Weights of a small mixture-of-experts language model, trained from scratch on English Wikipedia.
Size: 10 layers, 8.14M parameters.
Experts: 4 experts in each of 8 layers, 1 pick a token, a softmax router.
Training: 240M tokens, 7337 steps.
Below are experts of layer 4 (counted from 0) of a mixture-of-experts language model. Rows are named router (the router's row for the expert), up (a neuron's input weights, with its number) and show model dimensions 0-79. Each number is 500 + 40 x the weight over its row's rms, rounded and kept within 0 to 999. Numbers have three digits each.
Before each expert's rows: "mostly gets" lists some tokens that are sent to it at least half of the time. This comes from a sample of Wikipedia text that the model never trained on.

# expert 0
mostly gets: "199", "198", "25", "197", "196", "200"
router:508439454491534442494527478459458599421487493508456543477494541430476496469521473520525513474544475482462538485534535531504507517533510515524490504471479528486513552548481549525520481550520490512438506460515454587531484541544512565449443542
up17:417486468433552519562520496493483516518474568528492528526499510446474463521491514486505475487497442460518554509463491448516442495475500464523497494408511517497475492546524524492533419540442474476463441442530507541478555481431523472460547561
up18:541448482514526473495526484527537531486493471539452574517519469519528471517457435493506431495527490547463435526487530430539469413589439457522491574507493481548523541406513524525520527557487480520550505612470469541595469493497493501476413506
up19:463506471452593421531481552505544504510474490547453477465524525521560530468496476444471498564448556497551390498526481582449524437462508534505536502452497524497520493495498540448519508516503517543462518475474473432493454491495477493426516446
up20:536506419490500510504534519485494522551578498465488509552456465547478584455468431412516527536551484522491482565519499499512536502433480449514576519530463530557494540479473533456511377461518479461449482575518549545494527471503496526477518482
up21:480492471466523506471505473499503566448503529554469477510425518444473545457563520485536550499489522409592529524542585512473534484528496544497534557518536454486540513523533513518492515511481505554509517455602498553483523559496527510544525449
up22:499453505523514516510539486471425486458601531445483478495523497453498462484502588597566502525509436478510505494433488475515475462463473458502525536477470526537558478472487498459555471495474467567569529544455529477537534484489621494462552532
up23:537538514496475515538507484463500460452523547477528460424473487521446491476489473553509439573484450472430515451483532550489532527505608543492550521492568577495507490410472533491469469585491460499413546495441466479503482468591434494441525491
up24:525515499439525497477500526514428506538534461528494558447484511519542447489437495528559514474486519511505483514539462543467464520455506496529515585434494473551464537527521524444445391546529506461460531523534566553495497519530477493476531495
up25:503505520518536564481506482522540520474503522416450499489516532524526543502467523497539486544509543452464452467537516557541503479493586534456537603476583503498503462451515540520493459507504422406486471462431499530531501506476394456543523535
up26:448455502498518526479464520525507549510443524424476527468573528430571489504476437488542513484491450497491549538451486450539468511446521520509542490514537497485518531541459547496542519547519466501524459425423565545535478573492448516533485445
up27:502534476450550494533516493486553491468473510527535494475537492414582606496475502536541555490525496547501530461515503527523511434512504508500510521447451540541609565508436544454486483550522476520477591450510432451531535550458505499503466485
up28:437459497497476391499468505421542428579501530471509480487462527574493503509519456553524480501490488478483476538536481494494520534444539465481392538543513519514475481508539481521487537491500470459511454471559450523558440545580462480471542514
up29:452511436524520461552589484469484506541459514496568471497609540535536473511498500494465543554472532499529487422501528498551528478573477404424446593466474518508486536494537470488560529508492445505497510490560531530486486556508534476516514396
up30:482576481516510494464506472477452523448484508527460515472450450536576466451428473518540448448502514472504509455518496495562558487476557454478463523496489517483488474548432496504479466529416498484493516571422481491540502468572508527488493524
up31:520367473553508633545465590434471570490463508499513492475537545512524483453551494533462485446514571519507490477560479515516592501525462439501432491491523510452483522468473494484498450530545490479442554468583493515525490563547531585479464525
up32:393482544509567562524479495430444479456488481473556519483456459514596536405460505503448520472463444432511497485509535550529558505455507442528508506471493472513484479573518500456486507512546445380490497491571555479489444567558501525477451451
up33:499500462489564525468518501491474508482504459487496490542466490445462551465534521438527510538488486450507553487483473469510452522504489445601540504483498485441500504508469531503509497434419442479514514520480505510457412536570461468454458442
up34:502473472519546552453498479446447494538539549547525496488496475493491499547497462446542497493487478564538478517513562504465478515470559520531473528514492488507474510479607531557514523487489485625535501450432503481537482512539482593419447530
up35:451456524533484465492488490452420643491458556569495524500452465516541493521501487499499535528447532486531461452398487530486468431479451561437461540448416443482474513509495535476554585490486441427487546511516547535480512477475452493454498548
up36:479486507460514465538500539519478541570493499546447518554445492545598510432480562428474452461489434507501504499482486462495561532495473459481518481514467451515475532520492569514458447580443470534462483546511537569514476498483516533463505457
up37:497456510517542558530523525457440585477488483505472469508571505441562498497516439465536455476499377471537483519483430562531518498541517576417485568495540533474509537550569518510427457492453507483520499476546516581473446509439485525427457504
up38:486454470501527501546519543516465464499475472534466531474413532482493465435521472472484443479438487522464501535488402568513396483449520408490496511510569562454529531491512497488544529494507522493518488481554426557497490392559518508525466504
up39:519488433476537514510511522478492563493483501539495516537481482420487483484486466496480509525409536566419478416495590557472558479435506524503508465503427376484494607492479489486541523541540497509564455479480533438503446509477501492449487514
up40:572427461633526502518527495491465511426541551580454473529528482537518480465529377495515498489467489480488487440580496539585543507506559543519467490508498487448459495416465556503529492468494449487456495444455495603481488509511544484506533491
up41:590499551540486501432460470559523521451429502536458513440582500517536472500511462516530526471498523454475568453535527569464550488501496449547506492517494539533576480494488502499515481483490489416481490489485501491467477538484484463438515510
up42:583443493503550409525510539547508580508489428469475534529487453536582473484565468530437490480478477467503520541359516506479503468473478464493454457512563537570418520505523467488467554468469464511412488597509546493587544554528446516524535496
up43:436485518528504527541512505455534527546568473480491540445471490559420538463541513491401501496517513545523495488540508521492534550493417423483516507440483512426413529495535561512513606491494484505507539557443499518468476545450545502485589558
up44:421492476518480517519560501479515486502517494478452386505568542468481494508488472559477522499542557500524533531515480492449538489536529479530572511488515456481516486492496542471499478512495433428389380541513550433444504455476530536462571554
up45:478487527521457508409484528567525496458434517535462545500562480483509454475556532575470422510479444480530512425483530531389510503493482508480431532509522513554543581485478500450514456509510465532537566481489429479508480500522430460521530456
up46:546505549537506461460477498470451546449554511465482545534514526492498540462452458542580454517544478540519554511448516471417519505545493477522471518463550537483417524478486463482489485507533540511465486501553518433460463522539509501460502593
up47:407484458511495517497517520500561490487515478475504522501510499502502527476511448421592533551546501500579514468499482481568469486439424586478514526468491511527452440542515529443554473490496498503479565584504442559526503565605522498461503527
up48:534413410459501491521566544523512509502448521542528535484482423538475538466535439458517446462461484526512506502531478544455475478496448490494444524479470446518456481477474561478442464549534492485490444557465453542540510579511486490445510527
up49:435460500533552526529517443595516461530531515437547539563495493463489437460527529510456502552528528476521498457379486477533513526435491453510502505500532449487517560494479480511489560430472552459473562522521519460460589586518502513554516526
up50:589553496482582473483541433490478616476465405559508460506536562503447490477548494530532540462507505480465519611521497462491487450495497538498538492511501497478422497458417504554551527509508470480467544476466533542426448474536529474522494486
up51:486531478491485458519494564503475549535466505484462505433436522511523478498600491504452419464526515499492541506530539468464427453524486526466545491493512447431503486477462518553500550488453494483516450417549448449497488540553486503471431400
up52:519512524527513476378469509467479486474451466513447463476440521450482500493491542504528446496483500490445512526608490535513554498505434499454452580445576488494445503554429545414427531484539405444500572461544498589547566531461543551470494481
up53:500492480487488464499499469503492495448589495468558485441490500444505493431444465527469461596501450439534472413499477508531484491455522509488549524520440485501444450534500507484479495480449483480532541556415431512496508446483493522498515534
up54:511430543511618485523511519530544546508589523466447497543501451453481529547566490554569454469478482497588500547495481467505490515508472521487478527483502477543462529524429486433519533534461447485467454541501484504404570540553484506459535552
up55:500570481496488553537483498492464472462485535500452516535475525449492527502514473558394529438551532493421441489448555495519491451551460542556414449466579517552541537488360488456513534481463523472468478508483511500507460625556519505545548436
up56:492446551489577456536501550494490546521489483562519476548529510468470493521480429453499535553462504424489582435494523512522479537547525544495498581521631539542465501412532573524413474537528457497574519581483441511425512508505487522558501514
up57:457543492501543489552473455504507557540495473515482492499569500453475482501465459497497448473494552554407483505510490434529557488508532581514546471451545514549501579516530522519492485426567484511503549486472501458495468429487516526435539496
up58:484469502471525490521546494534491565526514533475435550519538513484505545455567481472572429545504556466519468520506563528462486437497482502542569520480538457495498527520467526513549550476459490577517491549496458502574499505451480469490593436
up59:546464496510554484484500524498415497495549537569513554476552469494476547463491498449466567472507469501549596465516510568480551467505525497473458434518530508491491531492514496475535535485470557506453480529503542556501405531545431529557501455
up60:527485488550510482535529539494556518510513531479507519484472529507521524461520491539560453509537450446523520545496494530479487518495504509551505477502530443441479526547513466501470479525424481484436528486464411535448524562432544503528536492
up61:491500433474459537564587486442511451448534518480481454524579533508504462401456541492502483526495515501528511503480494471487447428512491520512513503485517472480550545527498545513561490478531513444520512467551489458504514501567505526516474481
up62:486486474541499440494488562474483497518555525439495524506529478459545495518525480457523487410467486493461491434483526518499510523457502454484522530461442476515527441521556447461533463507478500465542503554526522423501401526570502491540445452
up63:484524512511469517512520520471450561482530453571500515483518517462521486517534501525499549467536445422525522526510449484503531460420471560525556466545492578432478535516432519443455456506541505536469508445495432486434498536509414527522482490
up64:521483488539489487481595507516473508518436520443439456450557510527501529535475490486493466448549538531485437537580552569495479510458502488566455480542527470521432569520511533456496521485437556490518458554416445402502520524531551439417437465
up65:504494486500445503420585487468521572470531493462505452438537493469522537530474529521517481503498519483426468544592449588478438522482513492511476500495481498543484521488542551485555454528488542521401609514509479546501488509458453493535521523
up66:421429392558513490527544457425506472510521461488439509491514517473518537530525478443505482522441528528525492506608454540507492536513507444432547495495516573534522478477463465464505444559433465522490491452446592421539454550501458545542473546
up67:561559421529532470523505463504428492531501511495491445434511478539518550501491441518554486509482467525532504480475545516478499513537506498409519533605439521466499472520471629504468485452521499461519490528517540521413478496454499434492503505
up68:508503537456517494476506511549481526464512482540523591541536487410487513523529493550510518448444447437484493536531470494549444480443503510515528485580493422410547456500497460486519548477487569554468517563543473487477400538563575491467507516
up69:499504477456473494525543484548457521489522525514488509585603533517439546458427465496539446471513491445584487501510495500513475468448536524537510430500519504441463547491527515507522576442433536526473490525512485558538527468513480473488530509
up70:538529513554515514490510519462484510491523425477497518426504492507531562512431461466491483485447537461535539445595575445567453524473466566525495517474530491500538536520528618421509568461462451468580412562532480501455471479534488521467524449
up71:591480431422492500519513485459526589555559452484529481487491471468489540490433445521562489438493446487519487491471466454406503496513533515459521513516532492473509479457463505536533561463490495520463478445483523524515443505522466539510463525
up72:468527518475473529482543493466495510453468444475499482523493596531530448517556472530460444428483547478531563449472490483447504482453461520470469486490461499533540507462542474495492535506509495567505540492534490575453492500527555557514398548
up73:468505540479534485507549524522483551513502575484494503433443606558546597456476437465524453533422500531464466510501476591478504524536584455518509498491529465548479506441442450523556492455478476500492490492471491447485562534475521482471437499
up74:536525503523470547533528539469447506473495519518419549513557440529484528473434579534478589521494489507392524503533638473540474467579498500569419518463441455476494473401533505456503499500452519516564472470512524561398567504487587560511418514
up75:435447491501536568522419480539494579456552523513431525419475473494435447514548467467476486479551512450426519471433502515464553493500458504413528517478490598494500488489515517450540466564481509549453493500493546525473482510480477544547502449
up76:500552448488540443522526472555512460532482501513377489406442560453495504415472442617489463528513503494596508464552494518538468450487566582488559432523537546505473465479489458505520455492474498503522450495522472542489552494505452485549426516
up77:505419526444534523563538532432514519560458493484448536473475508463452475465513494441429465518596468537529516534511580502472535555505594475513552478520494473463462588517530503487516435440455487448448498476501574556449512483537460490517480522
up78:456492471491513495544577511430460503418531493478463470462470527531558531495470482526527564473528515527491589568495535461522504567506486578488482459569459501568547478483407449525457496391540384548432514495501461554532501496449470569510539502
up79:514432472562495530461478493473496606573508488512501473484520523579509459449505443433490525482494502427500492513487518495479532527546571534443460476535444508490538426485443575456501558495459491413469491518442458497548490494425510514477459475
up80:538536461456549513439475448408510478486477446457470507433454516460508467484576467511469441507447506469448513569471496463571544369480499504523467512507452563475456457535470470489516474601502464546464477464548504493534545497447512436529524472
up81:432425520504504487510567495500475461515456494524476481500454393446463531512526561484554464525540530492474447517513531492488486525449533519523490486509432490467543545527380500457528527551540489571495397515502505426494433563504489500584490540
up82:509500517482575585543483489441510431568563513525522496513529462462527513582485470449485481527493495491552542501570545517468536516438539411528499526489503548540536478524474522468480501474524479444456472515550466506487517409503496461476384347
up83:499554481514475580541547498437547574454466477499487570482490449516489534520457469477495482470477455434483532532449570570570524443453422507533543485488397537479515480479543447550546484521556484521484442485514516441507454509517442528545519533
up84:485461465502505500482556468515473521506555494521416560490517516487514516540500450545569531483470475412490506520507449489458501476508504471523444524521477543550465507432498517515457522584504590540459517424510512482557442528517496440540441494
up85:461514494466444392495521453471468548512514477507446537536434495551550477455549501533496549429513445550526551534509483512464485529475498547497426483524452512452509491474464564536446498473505487494511495577469437491440508520486450556472574496
up86:454535404525542532453457446495412479447610510419541502456541528511467535456477490471555528495523516471507486528509531521472540461506473564550506503494462484537511553543526520526519573491498488524507496477482505477543489501489509520484517446
up87:491500450550525474518519498485469475495514433506495445577449497473495545521566468514540544515516413561537555501461494540572550456459568525560532500482493474524526531568522480541527472615446554484546504531476527514496485504540571502493469509
up88:527476406451487545562514512519473489425433473491527565414472506487444485457513471529499535451514498467534463454468560514438512518570592500518489520474549493546544548463506468510492505548411560536582505581521527435543547458490421487501491499
up89:517489529532492554416439419498470558515525542511461454445493536320486459490535524483534458445562480520504477543600537558511520519554461524505465554465469514563517460512493488512555506503482512432537505498487468512400474460467419487468459502
up90:442496446523534481461511562493500527527487499547464562480495472505433452507449506461516475428446463441527448478517552522512535493551438511495480503530572522526498593487468467535515457460497522480518489525468458456503492497425531551442480466
up91:551541421461497499520512472506526542474591410577506515500545542390443510455508524494404450485472481454580449532430559509466420524527464493515561484451444534470486507482433454490523535553542531429487515444476510565496529455503563533477491502
up92:463531533404474487464500510470481529480469551529488474567488513518507475476491465487462543442496508477503448542546565514546482508471560458455518419516452593551478517507438550481542529436485493551510549497469612511442464550564456403473472469
up93:520481456482496516484547536449462541501441494482489539556545533528519549559511488461536486498547503507402494471443496500517535427540498518509524530429512483513448558562401555471508455525489509560497460499527502474477508504552480550622437507
up94:460464489464547444535444495473452484510502532512528513540563479476528522528510547527477505515476559532459550437446488501557499451505471466569479536513479487567536458523509460538535543402521473429456542455557451520443488515530546495499539542
up95:495548513506557434525471511494485521471540447445437478505523540506531425517488446486537528421515550511494466519455509543491487519508495406461541493485437489485496517439498500474522531494444474541456502485480509628536517494572450546390426441
up96:490460494457512519460436533500537545505456458480567491500503474459553513479462518490466498476475440490524454464537502545593538483543546494520502478473566498498586513457482501509573580535430441558510504492541474523505514520509507476421460559